Experts of a small language model.
Size: 8 layers, width 320, vocabulary 8192, 92.2M parameters.
Experts: 32 experts in each of 8 layers, 512 tanh GELU neurons an expert, 2 picks a token, a softmax router.
Training: 987M tokens, 3767 steps.
Below are experts of layer 5 (counted from 0) of a mixture-of-experts language model. Rows are named router (the router's row for the expert), down (a neuron's output weights, with its number) and show model dimensions 0-159. Each number is 500 + 50 x the weight over its row's rms, rounded and kept within 0 to 999. Numbers have three digits each.
Before each expert's rows: "comes before" lists some tokens at least twice as common just after its tokens as in all text. This comes from a sample of Wikipedia text that the model never trained on. Tokens count by the router's weight.

# expert 25
comes before: ".", " | ", ",", " |", "8", "% | "
router:474567548526448445567589496404488516576582473549552568502532515461470559514471443438469571514584446530578498599575531542444504462471368444528524489526482555462547502589535450502471476421396414444531457516471522602543556462504442471464561470511463536535530504520467553381551516520559474461515554519575514358549550457458429490525512492481513501564478403464504507518555563540494436514467557549449420509505581494493454529483379499526447617568525532522548429451473514516530516532573483
down28:533465577496560505585496486441506421522381506368511422364575459489580538475521540453482442549485530472422503498537461486531437432448511620529524562489518521447470545552494532538661422528419522536529507532480486508364524487589543579507474592515503498550448509571602448568551497532543490344436489427502530435417555584530558575461460501580628519508533547453527482506543496603563446529486525437475536438479506519527484393494488518458403508445517443443519533546463502421442605589474480
down29:532413494498462542533453449451471535555502429500511600513480490535501554532523456571422586535440494473479446468486463550377523472433495517535526574533432476545518495437557584511487550487513449491523516517471537529449403502465498409467521533482542440469498546506574491415536493507511468504508499546444501509401477479485485491398474492556473520500427452586567541546562491512542534519532497484444412498430430460506534414496517526486556485466533424534439577581453462392574531588478568
down30:533444583452453492528605617505498515454469510478462456443470501540486531516498496425512486450487479623409425455471499446468505534452504387408474478471538549444574537468414468524455426571499436587425524461595400478521483499571542575491522498546382567486519592550503397653418526519490498546482526481584544541465523558491493490516421546452534496406579453544435459497437498524628514549506475552528443508481536507493562521458510535505512549482506523483510556519438627529608485494471473
down31:411536548505561495436437546438529491523509360499478450442589506552470487602568513439397436507495439513381492498497525534553520550476436483476510543409497440519579527428528488523474492537550640550609527443478482549549535566466509474567482448550446411463511493508543418514582565526537511528587414451526446540503485437469499498548546503481451564430472493517526427555513539469378468590489472470513574513461450467459489420424484559539496578512524459409467507488462581452497483494531487
down32:523525508523459496494471576478480602444540495447512420561486432558480469676484544462522567558549497525466445499494540451611603474478560507493463557498549424627506505491476492574485427412493625505473386435398482460505469473635509530427424566565439476410500506521437458541509657523495482511556409408599416554454489441482404501481486439458489487552505494571411475510453457519535498542518500475482567552536521538518563418464565468485488458546448544497573592548398503527485401480544604
down33:501522477554417505558472452426507541478428537465523476427510509501445498528459535484492512534443538393499543585454492506456421483403501578514539501533514506555548539459484533505535515427521543586536535432446564541538541396539441381473482445500407479512519508442609536488502462536605526517571486480573398501464529500472526488484507568513514508443551537519516438473549403482418446453529609491471521572475559432514393458496548439486449473481459531434472490547525515491511550615556559
down34:457535487503414550487503536529470518572486519419455560485513553537480504509574514528500453513517476534519465520389484424472566688514496440436566491522546473409479596509459548507541480574509443436453487555531477548502486483496428498532553473468483505509438581540546401459485504384472494510447365515434631560516488604533550486516456576558467537512494532449586533476439474489444444513494526504499517599473592501486470492477517472577533554479559535491546603463481416514420425418536338
down35:483564534582509459520524465492441458482484513479456506503532434577447452499582448489562526522485502514503609488491555438444516527450494594575455535547549447633524543501470564560483550504502432489479565371483524496504534523539493429507362572526473520480459493492525534509507441554470448499551567511563432405523527427509490547551444466386528470438557468541482434538516491435480470429396550397472467545426540589454453446427509476364529407483612507443442539438549546542488537544399452
down36:500541521458391544532438475486475534556521519490572500471497437440544396502502564597480459518489490502458523457573582449522461512569511487523482556515435445506468554610552519455596540544509397459501512488572566469430486574569476652474481449468593626428569525497540481531570422512443478511460446475485477491424496524512450571519487507550518523511513408516478539543533427500568546550488423473463435497488553479515490492502499514440474603485428457501491471484451513495535351460536611
down37:557464554477500509483483511434445503602474511523522525484490441468431506500491448508536511495388578443410460512540501491546490464563450498520624481566377446500479475506482490516474471497568448516546538558455416443559514525530438431540548521552549433492506526495505468447539469566479498545523538527492554477511536562465546482397459489425593422494515497584484516482466474444528526454488534451451536520470551490556527445553593607598509483505495404499520635396508446584538417556542404
down38:447546529498617494519492492534509439545547489609464597429487506420529508554462488466463491603548508487444482529535419473509460495587581490545445497413392448500476497511508452422535466479456502483484426607577494515505487497503403470508563573507551575607456598476542476481496556583508535577438505546504424582520520494652543503502487478517412438514510488471481444535556471557452535602425521410502504474506467509541464448543418485493461544548440505513418469510539437498456526435492513
down39:516490481518387518502448505500410521447511469448551443437489531441500438442489491516505545596523449503517521463542437493391587618501548493515469551524433527470496581552517472494442469496464551516439489451550502417523472525498519460575565496450415461470495516520405513482475540469560500503541483471428499508525495492550515502567580563462459555521575561555507520548470481530520536589428529550597506607470548557432496447479453516537447608502516464498609547481531443444497550504480548
down40:469446489492423396484558472492561455508444522507503517498449380413538532505505556455524465368453546578488468508487535505531478509472508560554504502478520535515567600522429462638481400498520549503497499512467464459471522487438480455506402529523425482532472560472479453401574463524547529591544500428521529568569444480518413485498573559466486517483544489541418511456440472536535542496455384563509486592493485510401557553496387540611432495476499424538463521603397467545500497558372645
down41:588394526542448560434446523519498519573569442452528531431577388564497527422437529433595517510590437562531525574472476523413463597535411423420531481494391442432567572517429539499418541524532568534444552502510523519522504558475536498531459463505471582556448538560520456565391478467578514495446476516485607506513489529505520429578456525537540443524471532513454500420496564411498492469567524526556547536483544553500444517524495553465419508409559530484495610439516436504516526447496330
down42:520502484481503479479552513464539557566468506500555491439584481587531443518415517508443402528508588493482518517407517441461477546562502499504567579488499555451412453487498431345531476586456521465542534555563490451451508578599469490483519450511483428457613424484431532455498526466484499449484528420403462558492543521504583516526480499486459503520570475503481534414451482492486564504573397435498568485481568510523483620542590537564395497482461549560517539583470461497360442537450558
down43:477602437393510521584484566490542505425444454440512495511527497537643575474478447460553450467514511502577479583500544498455536453452501512499521448497590520477456450492445498507487358424531480499548531413636486550511491522522552500396504514562524513448452523522551562509485498551550491505523456412460573495489500435464557512555479464470516484444470580467465451502403473543494479506529426473452487492518551514467520466485471439621444514470516533501470370481526567487535474485580395
down44:561476423508468395555527513585462470473487498524562506569424531527494523499437545481503523535494538516455510454401490464470446506411492417541547510486544478380491476588553458443480513489521580419506477425486586458510508450575455486451525540478533475499488493502479576435549493557572478462464509487570497562480521609548540460542521539561419556516523416519490527547613409501617498461536514539517489525607510516565502485584498469372577559487486490619551483553379461414480575439546487
down45:494421402486467524513545494488448427496471499507483454447533500467518510469540466429453483473598566489431383474494537513456475512472462544566493528521615538489421521500544525507577488474530472486473457476541501441583533507468524454642459523458522575431468441492473522491536453501467467501499499461480482491413465617493539610498552585564449520572460593531479430441459470510436463558518502442530449523493540487476432521439635567522517429543492516431512405492490496517555508568428528
down46:437609568523598601523460579352408427439456451598521589508582500449461488521510491495551432517576508489493488469566500526486479537528586483644458507527551532546552548438438593512478466547523443476493427544532451480447500548366539519536589417509465405441520509490469507492471535558445521470445558460536484491532495489499516477456356478563440412494507502362408425496495488475493492580573665551568470511518498510420493470466548470416536439463427505475430485497551527466522387462502561
down47:603568501585502542504508495472556434495462474397514468455515590485426518526601528589412490481429395529458417523432498408554527542549437515475574474494465585466474578470493490394524421383504463506476468592489552454467424517423501497481512499507481506462383457490584490545481496511631438513570450485502537569521486483410488444501587551508495559494505543456479519479523506474572538470499475513553456546610579478503527548455567514475546421542529543511496544546431454470397501595487430
down48:428544445499435530539455424525539483461474465441533512494423490475520470520479459495508463480479472496444562446469559389580586489448481567449489383478543546454503424515562586574473527488576516491444531558565609457439564504476509438498491494513554518528504419498454478552490501450607483507503536587573524573544502487455533438536443480442464436554539427515519432466561583455532477466421491524527493522434554443536428442463540440496465615452496456469397432584541590516494481555507538
down49:485500499531556437445583595493595449457457516429474414544436476538440476477530545507444577477484412501484588456512403543489522426493502532463514498534470448540497474526437523451441481532478535528391510458569541513517485595580562451418475620450539529500565504540441533456501503545508507442413459582446521475483479430565528481414513418524554518459519485618501531555435540414507502546559491356460507516534573551474485483517487470466472547466421502475508508468613499608492560514481386
down50:537607452549490448538541488501464491480482493479433465513520505500434476601568478462403488468551515519439468314554421524468560585536443537530527413542512431476476564483542624431486463436541473555517478492510486518420427486455481495467466477389484432450503509521565477473470493607504480464567583599522521472578460547546491461528423482480470495541477523424435487558536540496563450383503540500500489450614484471430509510391516456487447455533577398482426427550490523450440558543430515
down51:494542444462534521515455563495456552526545456487494556468482529459532442497474517427503509504484501547484487483490491580504423517506551520531459605540625464505397481454575586443496533480508466578504529469552424382589461455539487516577463442476446519591498584505350544504512540482444562471551512572504463405536489454521516423480603513481485494548527541513500497494428435456414527485460518518460553554535504454559468506391535531505552525550486523520483495508488573576419411526485511
down52:566467491413453467609487524546441511467471428502514481486517647464471532551521520599581503490461507530483489430511498527575424450418448411496498582550497489437544576595472552504470526526505403502469506480436450507545531619380526436524545560487507587601586524539511497416586565513508602548518596561522480538544434477553462473511518540443464478507541562460493519501467447423417549567496544439543437449464478514426547490484496437502521478488461496459463478521488642469528480512524458
down53:541387573513514467546512591538534518501460506474536517468545481446574463543477453533452548495503456541542601485503552514564419541481572466415574537387490480587533470455601498474555505499598552413529444503468528464523546543420444553431439533484538601563447479498444488495396484470461621480435528493448521519527459497541532445523438430536509561424600614472463499393477472515518486471525454467487501501524463542520457541487482411438525502582593543485504511555460483586481513443530413
down54:533484532510500521440456551495435446381492589479454534545406418446493498455413533577526482515442488566424485497611596537529466554492481515549447566478477431569480548471551514490496477500519490488553508494552566534544473525493451462512548567512527534449510488519522535514508579441462488546478546542431354493539457645511550564435531504505468436617543525562461483570555566460459472497486506523436503532420482439452538536439516521531532495577431427459436511486511555462495529551520625
down55:567546469494497503454476418469416406507581535589493475405611462564545567494567431479604500554484503465512517463487460542476482588479499577542534537466504388493478574549503476453549494534515532565429559480443494579541557505483514494565504416475522444476496523586515526415470528442525498423565413408477523537463401471504450569573496525542546563525458524495536519479544513429496466512507456468498498551438494484517451465421538536485559375509516532467470503482543539491553456515520508

# expert 2
comes before: "–", ")", ".", " |", " | ", ","
router:557431526513509446528549490464443478476444487564539547587542479531467530524533535462495539522546444585566493485440523514385423472582415464488510509540383404505570560600541449533502475457454432411570484498424473473490496476493441474468456533614496450632506480432488553432455514452531473463478508610505563468467488484533448554554537552464468459400520432407526539415516551538530475463493493547542498599506531509513515427527497449572505588550553594482580404517481480573533450549546483
down8:530549460542623472474504579470487514513503387477577459507494505512527523481420443494530508532415591484531503511561423515440476432435535464535520522560448480498562409530439505496514454496514479538503490500492503565443499450420563479516496504389475526507563537503483468513534439458421480492523615449487524494435560570471399401493532478484534607506418537511578478432445483529487553538466523455501466479529464456462444565492479432409559431540541505517483543532433443508533494535614512
down9:459553593429416475573394512591389490549502530546462484514489506647560532495553518452355481460504586449541484524446540536505510514468397477542611418471496613546508494582568512525470597528529547530441416532563459514528508520530450484460523511400517532464509481498487572519596475526515405532488546464523481488524513545501587385440435424478564576489588498525515466529566495521495465463512474496502541460453618514450512577572518564504487529462464496478444424485586560440565519474494512
down10:559452547583564486576503626498554503580512507475604505496539433562559426531420609502491520514496559563560466419494447418439438495490531367520401497477529469577515541527566468521467446507431430520530431506507535536500474500494500439464568604517512474547600533448472469507460442480397449461465443501510479591502529541482489476418463519473547527500453539538498472485522471476463554403534598525524579472571545493532467566482536479420514500423517528486486465510503498533523514533466495
down11:553465549532446581495512519489507443537571440458502445537457543399487429439428449512386532375533435555565519496536571498555528492459531518528504484408532556557476540447447504408515448459473516594431532619539457576478605507490506420435484464544526476525511497496528492502515477433487491507504517501461504429513555516585565524526544419464459561481483435518454625461428596496524604415465480564474432507473477476517538509465429470500498436482505560499474492470455499416467525461453538
down12:487549527575522509547483425469539493472507456405507576591518494521578487579474523514479552549536482496526532475612466465559500507464473458524579462472467481491466464469489411531515513508534537438576474527549496444471449417446420588547521478528530489499484497483488476487535556505509596412530538409444481518467504515487513559424546566572486531547503547461563442521518465392462470422485478472499473495488473507570592559424461545545539448500444631504494464455448446453479517522466477
down13:530512469375490543513454553559527470511504522523508506523520457509539636531570428527449429521479458517443500465438462549528413610541496471495456566507388478489483516448485420514490554559489551527505494520504550479380390484573504486519370524515443512517515571474469571541518530557396495489511531574502506562540553481409544461448573513544472544475549475547531520570437518483501458514498444546529580555480492457416484570403569562478501446553506435544459554465519563447493503458480501
down14:516594435483567569537496521478474436542491499549515470491607515533529436495399490550445415561529498372492483593346560487511523512539450457471503409469413538517505447565512540450554392509479528475520582449498431511542457437552523507470467520472465551511520489489525485541388507531503481513447475542546499416482547493568540587507442531532509491485439479432474471510426512583485466500506443475376574608557538490524512399523423500564455468505551464501514494501534632548502514434572406
down15:540500500472499493437531594487522546582508515428495520388510475541492516604443521471420473519510564589462541577547473505510538525536526478538421572521495422528499493514517550509474549512435494498627545493523502494497423620631508557549490501488471485535506492529417482478474446511473580481564518507487511533513513451418436476532528450577508517520483610585484484527520538473486457446482570374446481479453598528487610576493525468487534573472512452598475461502532466566500443515401619
down16:578444441530545508450570376520445484526518447530512565527453468534673497559443608522477529612534432503480492420532534523558456458516500470574450507503533505466509409522547442438594512513472497493498492566487521464484529512519380503518419503488473472499496463481483545580506485544476575430457490512577496494485561429507442541635480508468547510514421503605513493476543483548450587531566476487565574479487478478480482451467512575523491571559514470465463533462534521503580419441410473
down17:391550474455400539641482504465548592560463590444430587494475505514475500539502529558486416505533556476452454463584479587507479639554478534479551576535463566542466527456542548547509521433575458435545491596528487444429522602465537501488535477605575423427513454521549534510545470450427432549522457490503463561509499498501563514552492440463528494486559510520604447455468513526508491462437487452458467441502429493517491522433543551479527519446451445543553494481518502544430493466501463
down18:509389550596576559560469520578524399391538540518465547494433535466474489506605531487480472484406494546468403529458453535551434532549516478519398493469500478542554505425441626569493467513503477485480515505536535550489482595561403457389493528405494514507498484554479443467547515559516544479541474570475455451519590520468562538514484477503511438434422382470467481485540468520413476469444492424514578508501453520514598500451583512477532577499393475565539545422489564511559584553499522
down19:499440520591410446439494482532549446548387479422477509559606527566513451500474564502458537526447508525437535440482514441475495547480522472426537534551512371506471482481532480570348455513444529487564430478524463520478451579531503505487484473495529465470529587495574462510485487546489482536446480549454470486541480547496626458514546561534458481510563549578500610575576537464513558467426444462492519476560633479459475435469583444515585461508482470558439464463508552476598549515576538
down20:507517500495604467612536491438477480463510526417405504401509580595527514558417504491464492384522533471516518509515513557555513476558507374516547474416445510360556415511456528550518488522482448493437476455509533513566477463399446453505524476466563520502493429584458414570524520446526571446515465463493423570452497499439604506495549424547455489477525604473508516492471576522545524525477438528462602437478526478573506429461505469584464526525515466436508494480513536534476590482518454
down21:481535454523566412419447485563517576538502487475494560535440607449426488487463441542513469542573542529465538534428462532462425462554421453587581551445557586504532532536603492446555443475370606500526505526485494477534427566518463599417550472525481511475494499541568594550589400522439499441505514531498491472524445448493468557511434509428485586471499644528466496460505462504494468486518435480521429407529464677467433495484506485558519571586610451463464477505483537533429540402422519
down22:520467451551479511516486443527570535464544440460455558495537466428481484591499412534512484569522510504541451547473496510513544489493566518420578477454435449416424635523531473541470457508582570554400514502526524481555510519475584470530506648444560560506508541505517459491501520543519498441539463545430540515546455487569548494553497508439469359525544490485420497429485381500490552510540546581464477568454503516551429418509559474464487501501466489490477494461519484501457505545510527
down23:436533592531487434501548473500440545494482581520533515456686571617500471483522642467551575521508448591440470551523532512532452499498497588540546558561546450503512589571498412499591529454446490462481520507437564527505462503608497461511477496490469547525423494486523535532474442535550485492495424453523473490463536393427442530509484511487485414511441595481478516475539520431398422530527518453565475546561460588401472425515564467491479448600619610571504523446498520540471507535394441
down24:460446558505432598480566479511522475519596533360457519519492567461545497480529512593486510607575562478483452500426567486536549487572474478514494461539582446425508591451490475527571509480448549445542522525519590506509408439490484519561475554454572522460430514478517508511406475502481502451492488464448497468438463487475462557468533505487498467538576483484541544527478473538619558496515541523435527491491524542436510498461574577543481454514443396502470502521478469458493539475526613
down25:511492545536529522403558509465497516477485558549504551556494454453588553498434562543496556553529516433447505499424566507432410466626513571489543533539572567428492532540461428435521523466471465484443452481545451439391468524509539507535424452409583558525501454521516483529564520462534584482588430499471470559607547558545451495471483494474560502454418501489623471471483372434517570517466519519573591409509527515470470580465411467506507477489531495564443483437429504444538557554491628
down26:524436539460443524497533568538507548521485549412495470545441554575498505502515556479481513463501539514588439485598566561552468495561612506486438538432451539504535514531470536535465502404443493447408488473528536457490631466435429532459496525460468593518492526545525485573461480458529514477500514549501487547436533461515528467519426500484428482593528450493603583445578472471489517470437348553518493488516540553480427374512492539564475516430467515536471418416535489535535520489507536
down27:471487417522537515507553446472514580463474502519490495519499496486471575536515516507492507464528496550472520498482550639443543494466476543459508526517532435499472461542433523475589452505504527437421487505560583450479549538501543484604435457388556463543399541493476492492514457550521529510564413451549444462457504469538449517462574423513447476507478451427665535443519548487460509502513593553524553538545511471518468457439484494559461560504483424417579534624397499533487494577484397
down28:442512544529524482468484468545524445501517462601461509456542625458409524493449490528398504544466508531444544491576412488517532508479599501505447474533534331454511562483540555488520500397496602395477508479411552493564561551543604504502514500472580449492543508550512499585508456492465566471479505502516529502466592539468586537456441509518343488558530564486469490419478479565545524463486532512515410464581524434406510524561608444471524511523440425535452476509441437526526528485511512
down29:594462420570542492447540413489576517399593520487574495461426546547445478633527377492451542498489460469463515540543445578449443508524543567443515495498447490465402572407564506537520543462548500495428457523569460529500427554485546547523453489548558471457590576502541473540448495529410414564535528562569553496545477607504560584466577441519512524596473529489521438518464511493589522567524512493465486468590388497410531479606517526465608563449498559511531436507562539521516497416452500
down30:522498484432531446431547563603480442490491474518517469531428445460392477492456497467427523474483474614511498468557483548586517579529536486526472543490486444510458552472504456500460501554430545481520529541528482439511487545627547529530494564549597503425572541522484537525497532455505430440485526456537427546453438465547587441524584476511460541448574407562510496529491511483555472519448475480536392484486473626548519467421431527468532563541435528475429459461518576565533545442550421
down31:405508469480532580529564553551435427541538529505439615560520491470421434588531459527393593511500403456623488550503539497504548532479514413436547512513496486459588523408516489451531427547523528461561557464359543562421484433526564435438496493556607486414482482437480495571574483472460426557568559528493458483579497495544547505501487530484564502487474544497474444506500548511507506451465435564536592416459484499504484442425556522557466507489525496470507409543589464553465513441446607
down32:478517517610487544546572498520451498496506535411566488583498505480475525517543494475559489501495480497559397429467486446509556570478459456459620475525405482478626459465479472491489442510433545506507454517554540463447406467564508486536523601475514461494444514516591559433521547423477482525576406475535555421511498462494462535510488556499430431559496606514496488518500543449520502484480505568467577506462492564516467447500558535523604411458570489527577456480432405476465459495510571
down33:473547516487499415520503522419550475436478508490479552474464396447562505494545615458538458507425581487488631531484416537468445463551446474492487428507479508586562506536462529499404366495616473489544574419541488539467521451443445551408499525386526498468456536487473554575511489553439507445381581535463427589530504466534467541512511566409549464530535531483423528462526533483514628545448538429496528490588502403545403483504478443513553562477529491488557473487451524488449473609506500
down34:455421461571463497539526557509426379507490551484497503502476444502493358537551549503479531536434496561499550534380511534464545551545517554439470437569488526387454549392503519497501475584469559513534446427546509521498484394433557448435557530505486476461451510502516545450523605466611486488511417506432583455555460458422452515465434571533510493470590400478511488536479533473435500548456542445572461495419548477521554560536515514486512506474549609555518475528411580553488572525549371
down35:496474444519514535477445418467493577508434602391488475448576443540475548459514504481440565469501516554511535511582536509463503543460466537468444543523468437473519466482508476555466551541525451561568474502485486504562571444454458416510561432524427459409465468538473424530529470536509428459601440554447600429563422499608514472644503507465502517460481540552466446515587522453571437547454513486525478415448461455464531480405468499482401411535497500483521474559483462563624410495525478

# expert 16
comes before: " | ", "\n", "0", "; ", " |", "000"
router:473493561420422521529595607516486481481552505550530551483539477512462555484543503558447567493536505514568429458568511522356452473540475394428465417523471527525421528548522496491395498477447456556489477530461422554462472396518416404463580461504502490530493457430516519368498475464563562477442566532470458459498499536391510509444509568493564543508574422486499490556515584434547393540440538562476465533511569452628444473502463527558483606533604505507536470470485478477574543468573505
down8:487426538531488518490511498514595449593546495572428409549464472485516528496526539433522496583430527525597487574489405448541465470457483487538438604576418544530507482423475474491494492473568471597449450488480431440482568475463570519568508521516447425487530522479498541475469520536431455554505536425481492488569589561462513561436603579497538547468498481453471527480451527496501475571463492535476568444507522538473465628582513495473509469516379454462530443534540474528518516526477588
down9:488434562498523468545551439437639566489514452525536408521500483569575493466541419483422480440470519518452450437459522495489526573540528447476512557442462525527555519488568434478511452598425417515409492591561480507520535530463580502518465563447499452514526526401491470527520448502514520480510546417634473486557604476471531511533400533438525590484481488457428526504569595551543570420452531506548585536528432521442473524515436453499474489447505508483541409482555605520514528506511483
down10:499473586563532523466522555538588472503523488457565457494440526526458556486542542556509503424525454517524531473479473387483499472552566558428442464493443530585500528460513464385492410499473510527423499603485413461496421571518394486488479480465500505471436533479516486516435430452492489512542465478422455513487452495559504538469470594489551453407514621464481479477509517469550635422564468537443546523516388547521455541491421569557535422466487476437510475484541411546570530527423550
down11:429513521550569547489537518473506531519415460473486503564542473405546534549532459543439436449531558519492534460536507532524521473468515523525527480465449455610533463471409521535482357411464500440533526501492560464402521506536560487456502427467543487512462476510519556594479437517494583518615470452438532452462498506479518447501523500440488492625452473586475505533516541553534587430516500573557492513457508446454467597455466482507446411538459469572502516487489536396470578465479521
down12:564518466498552506554492533487433503570453393530499454568482429489550451517511519588600586449481528462515454428467562553559539515511546536460482583495455508509493534412496462465539377508576518471530519490548502527469497518484458552440565437484531571490569567451523525509402519534571536457469505492585495568386492457491396549477441537542492487492538539444458533443453532526489530513481439478566591522471510476516523458410524533395509507517521576395499483488451486578488473541401467
down13:545539508492452478540498549486615435504511556543534591415561405434464516501481581462531466420524484597613451517493430476620482518525500571501441585454382542469544508418476518465542457518434543524503441546446527483393494505505471483530463516490522394423479426477513516539475544497517507526601526481614546521512566484507449518414542469551349419492523410517481469515546517494476403582439543477455500489566482508550434594474449517449587586493499465566421530500473486446520505403481570
down14:645535421524554581546423496346462516461484489490583432533554526484428469437525483554502493509488521453546361499425502531454491521434534467552467570527416425559568617512615566471435506505458455468506440530503498475514496418493511502548480513483520475473493593476515519552504483530491508476513467518577552504520624464547441443467494454490437567493474494417449478627481471509573534517455486393402436469537511506454533579474480453512508517510449404466547481515478463512500559493518360
down15:478493528442480494428500614482470582468512466570496558510570465455456452494550624439532472626436408534469504504546545426399573531461516451422436501420504411513506565446446471434465562429464439510503502584541531543507429538517459414517498584501407473511468509567418475495419395531471520555470419514425498518530557488494540436524542506578495446424456510452503530467555445468443496553434545476482480523487544487548483506438495458556500532540538472594580546501571526425577440555588504
down16:522515442576521481455510419553462562574521517553436652514470548560567523528549558486538508534412456392388575438533426510574428480582518527560658425396484496394515490485537452490512458497487439512383495520542494456540502472526411494455509536511556497588511444478469477522537549471481551525422519474516447516444420467557471569593535491484481540482467446448578560521508455490363529537418473517482458485478509507526465540572470529504579546501495512495384512474534512492476412489503439
down17:501489496496483455651496442416575558400489513476394475489479456522463583518531405480496554488527549402569525420466432494491474551516469413503405456490470524433558522451501524503491448577538484485534540535524610498436564510449500618524450479480544480518528518555555501421519541441438560504444476517544519493490463448529463456516383520487512470553509570516537527455451512503528544478412428422578484511470544503523540498467478565464522500442517391486446421454593590522404594498488546
down18:432429464477519460477514535496520421504423469564548434553489485494462601546400622496425475527571490437436435485498441539564490497562458613546466560493536460484479457452491522557500504604556485488528466461587566535455558593451584422546570515436492466477510571536511521499468508559515503525541452532468444467546483491494381506569569438525526531560491376446557390510537543472457482462563504560516449505471507505460473452486546509418445459476521429452480467478496551466548432435486508
down19:484507378503514506499581486512516430583443410467448517489525465536569580578466538493433559508469503548514360475484469569496473459490465501523528459546503427468510559534478537507442534586529501489422480494618526544507565536480480424478507504470472557405542444524546458354456507472468508530476497592512455488535452500389480500516497450507506581538510528533485519535581578428503548542574452433477489556456441472498506493557476510359602528445479515514491529462428523555479476456392567
down20:574444480537497498395576523433499542528401639526581457581452544565535531515540416496549427559536417513541528485566530554506493514515525457514435393579498520515478531545426522581519457484473462448497502452514407532571397487514462503538561392455522598488401423496567476438495505493419579594546459500487482436481544560510576462496508531543547485460452508586595509438535480478500484542494392438463552454501502495600479478515440485466493527517451464468432515569400554576579479529488389
down21:517448498519539512451487503585488549471428531420544472445520523561448514524491454517459611479466527461496545427443477487526458564534584442560452503464555506518504506422514479435548567521514531462510453457537583522513523533380426522478530488436594460474524487540457526510618451414566477562511443496522533483535533404536475474516436580481507546449529645475487368481447478478464430535614426521431560474418443455512498487562491465493508570440538441450575428534471546587528440443481534
down22:458465457418481491466522492498502447517500506481419458416417468417500514526470482585516503501556535528474555513484528480513401476447419603575542526465582472636478482511511511470428593488558495464476523499530509427450414509515565456567559478444426653517541490487516538431487479467491467516487599545450493589561493503496578436525478504425549483517550548463533497502455476456554393503424543567475420468542585528488467487538526505453551556565442503421469530490531589516502506488609566
down23:532407480439535460470435555536393502508481579519579446499522576478433529463552477564467537531509539611476433592561538424487557472483419444609487542489478530496448608401475487590483546478523489529475520490477544500574470517438571478467494562590496581466522470451465517427445444488509447435395526549505374526549526440425489488601499524588412539431494555438433587488551498422511527521596413508500427500475474516429535497491543539445545539525491639435480592478470468510463456521433455
down24:376506595429452444500508402551542530416447520523514487463420472523541525568556494469500422603487545473487519521520495429540401523518450510472425524587453503481530593539485549486477486590404542550554437546544518521470458511462494513509524475506509440553433494493556464490426501498484542541381494491553473564346615516531533529430604581503557487507486484506489571555534535545606540479533526595552531537507538488439484641498519518542571409458487478490486503381496502466544504583495558
down25:495460472445530500449592572563553519450404459590559546482537429443479427512441519590455402429453547541507482561520449456451472478610600517597484483438482554473564512506497551569512452554533482514426461454541469434542532569545518462452558518401524447472521493475497629545444518533442495472436413479376514454591428485445512503518541441421499445509508458552445475519427501584495508495549411451421479544459524533375547519479559482467492438464418508574454498427482497495532476442486468
down26:516465574598470471581556468493381498469511465605534469480550521525464524508509433498484452491560591428530432529492527552503520520510494367516486513462528533475512479523549581617574450464471448455514510514417533526565542499487503484451554633561522464471466515524427519592513470539594550480506484551531439490502440488480525531492495400452539436481508423567456514621464521480533505469509498456568513588536465556501542476480484581575481514519426468546452500513471454555494472465509343
down27:401419438565510548450378457491414476493498416486573526567551515560465574500486506454473432427476582555583537511489482560526579386497444488474491470474523527570391485408553474556405564495402466549439489591542608552504522534505494507467611538494584478528450455481535512513559529542542467384452445490529507554520435526607438455466431448473640502514421493512496542550539542586478509484502546557497436557511527394417502487559484494563321435557425435455466537525492504503512562478448538
down28:505539577574495419499505554444543456516505610508492486540584496469578426605528477461469485476519444509532573599502531473566519515460435516439565477500488577596441512457509451513482447472497498487543523542545500548497543456598544531515418517458539479529474564523539544463490579532460499451565498413387588559501462557597461540515563450553492502483470558540515562411373462500493565554481498494480502564393421439550383496479526527483400485493500530543450530469557482543412444583515582
down29:532561527489475507550607523464457583494516497554563469520467538489487519543518414505505574474506508556435479529485478558538499413513516563476549520520440440496493500474530546536382487613594454522542640423519492492520450469464525590442547525552355458524478606493422514507496521425426516588548514492448463561507415516529485479525515522473518538413553562480499498468545461550488437420531498457428535524486432557463502466432483464512556437536490374618499535614443555441454445555472488
down30:517498493510461492447475580432520453560548591544480493600498438507488574474468448505528445523615508618448491455469462492474477680486447453551511528512554415504492536562522535478418488522518446500520541527587562455464484507517500485560478506501432457403505487517497466569529544525537391486433541525472407515507501576519481503522491468536546487476499424451488464527457536460479461514625448467494447573460545495508560519495488606559479548497602621506490456476496554470475540542450452
down31:462509446564522577516418463490527545513571455538510570489512427555544389476500410530416572563525532450493555520519408510484491547553536462518550463495497513414513470567499454457542436559525461425612471472518432453415524504500473544571533489534563558496482469448414560531552529443550533526488513535600435672503526589411488539550527403553478469534449487433446479453566548518458507601460498403628490511472416526526527540514573496451486538517523504526486526532429466557507543478534418
down32:492493430518603565538475473523522518470408500451396475587536483470423525457552537524561540504557527567511424507526489474506544492559589529502563463511510536417573445597475439448470441452453497609475365473509415484497571458384487502528516515485501470476414488495577520408542478558537430515451456437466514463423499509546489507526510602531503495495469535592472515473498504581523510512517500476497517503546533503485465456541517499464458484528503528474530438637536407502416537537570501
down33:427547492520522513560509428418508429436411514528415532421600517468518515545544564446510433563539440507550427505506516455528449498428446555565486583511520450553583557527548546501554461543484474525418488473628478579434503432451475438464456491448416451487385566441453478507485568574534533521470468465547535517537556539560567512425455489510627458566531554539482471563509447492494575523517638497593523527510462438477506528476537477472488449483463492427538452483527491541439479508572435
down34:423578506535464507399408526529465536458516502506512586475470517540571491519445440560409531508489502542503477404464576596572514505539470658510457506545566425447521501481483517487547418543505483503583591542490417601470529550556486478463492511461500509446471573564525401520509536430490534533472450471460484612458438502557564504572533486593436524508538483520541551480520471460443539504529566489520461493447517450522532539480483429525389641527490503515526501400516501528464476409481443
down35:518418459572545605473503464374482520502512556442532445547374489564430436564507588468454581565543486540469521587582433497440469504523566566425463517446527428508576502494613476522496465518512497504456525450531473476560487476593503531441469592575469577512445498499495471576582493535395469548543504564465578468534461528473520510494485427332526403530535475499452515513488436544522609509483513519644530492590496475491549523512494525452408487524522470485524581478472484558533522543430462